Weights of a small mixture-of-experts language model, trained from scratch on English Wikipedia.
Experts: 12 experts in each of 11 layers, a shared expert of 576 neurons.
Below are experts of layer 2 (counted from 0) of a mixture-of-experts language model. Rows are named router (the router's row for the expert) and show model dimensions 256-383. Each number is 500 + 40 x the weight over its row's rms, rounded and kept within 0 to 999. Numbers have three digits each.
Before each expert's rows: "gets" lists some tokens that make up at least twice as much of what it gets as of all text. This comes from a sample of Wikipedia text that the model never trained on. Tokens count by the router's weight.

# expert 10
gets: "0", "8", "4", "5", " It", " States"
router:496498548545475488516464449547459552448470509462467518431468488583458505469594532505516516410492552532549469560513502450474555489467551466554484474568442548485464419477468486413472542520545534541512499568547514517488490471512520420463556470498549570512492518490470501566436434436508477458481487497412497499486508529493485535507540580524443504508459550494568456508536533445455404450556

# expert 7
gets: " for", " to", " of", "9", "4", "|"
router:492514547527486491496444455550475573472482548455446519442463478547424515483590513509522552422468577523564535552502500430490539481487556494534482468560430562521469452495466468448476496552555526546524502556547501526517491432517530426471555473501509587520482520482483503560441432427514473494483489516393471496451495527478453538514535560524464498485466566499554534537528531460448421457545

# expert 11
gets: ")", "\"", ".", "'", " \"", "),"
router:467487541530501461484467493549481587490495488505502537493486520502519539500532521486496505443486548525504448601400519417467499402490496531562468491461466498501484486511488476460526525497545510491510462449524530487518422497528489475489559455518498528507513561384449524578451434495465533507454475492378491494501482539543455413470487525497488492495474482500539477543456508442431479486520

# expert 6
gets: "-", "|", "–", ":", "=", "=="
router:429519482538452508467476496531527534477432543563485537485492411437476428510486515533538469579500517499513494511442461532481520485485488517467509519519533510574476500534479497467520501535505559543509444533452439483483497502585468506463432519498513488498451448534477558451474527533569498454532474542566532473486530569453490471453479434536517508440507473481441507542498429503546591482484

# expert 3
gets: "\n", " |", ",", ")", " In", "=="
router:520510547526487506503460452550474569440455533469456515458498477579451522442553531510488534429504549521564473526513498406475535476481528497537496489579435572512440421499446483428463541516598515547521518576531515515522477441534527459477586476496499568530469500488466494580442419444484478470504465512397478521478504526448411524493542574533449498492466547507546475496521542454485423466533

# expert 1
gets: "0", "\n", "7", ";", " The", "8"
router:516501548516465496509463482534476557444511524438472534456493454567449497464589504488512552430516569544521502550481507452503544492473553466580482484573433518513467459494478516451446528532533533536575480561513522525516468451506550477450582449502526561534499491517486504550418433449510479472486478526413484497467483545493440521489535579541454453488469534514549494515524533435438419464537

# expert 4
gets: " ", "1", "3", "2", "0", "9"
router:488501532548476485521459436551480568434497506460465543465482474562439523451581530513531509417504553529549470566508514446502534496487548479553483480553435556519445498509479493443474548515577529548549495545535495517501454482514545517466545460521534562505496492508482506559400449425513507463477470537419493484423496563498452529483541560534468467488477559508544457507539538436467417441544

# expert 0
gets: " of", "2", "6", ":", "–", " New"
router:510502532521486485498455487535494564473487505483449544438484452561439513502570539521535528434489562545530417579505478436466554461471578482532452503540427574500478447495483489427470514528550544545566488546539521497501480474527531472457565461503545551535500499491485506543460454441495460450472463534395475502445486526455440521500552564492448493499465549486555524494528524451449392458548

# expert 9
gets: "2", "9", "6", "7", " were", " W"
router:517498544542474481517459492546491564475500514456453551448474468565448495491566526510505530443482556543530481559508491451496546497481566479574481462561401559510469460512487482429453487513533543542532525552516495549518462444500540465438577449500511571533481524493486500568449444451490486490521454537407465506482494539490417542511532590519445486476476575489523464515518514470483408445560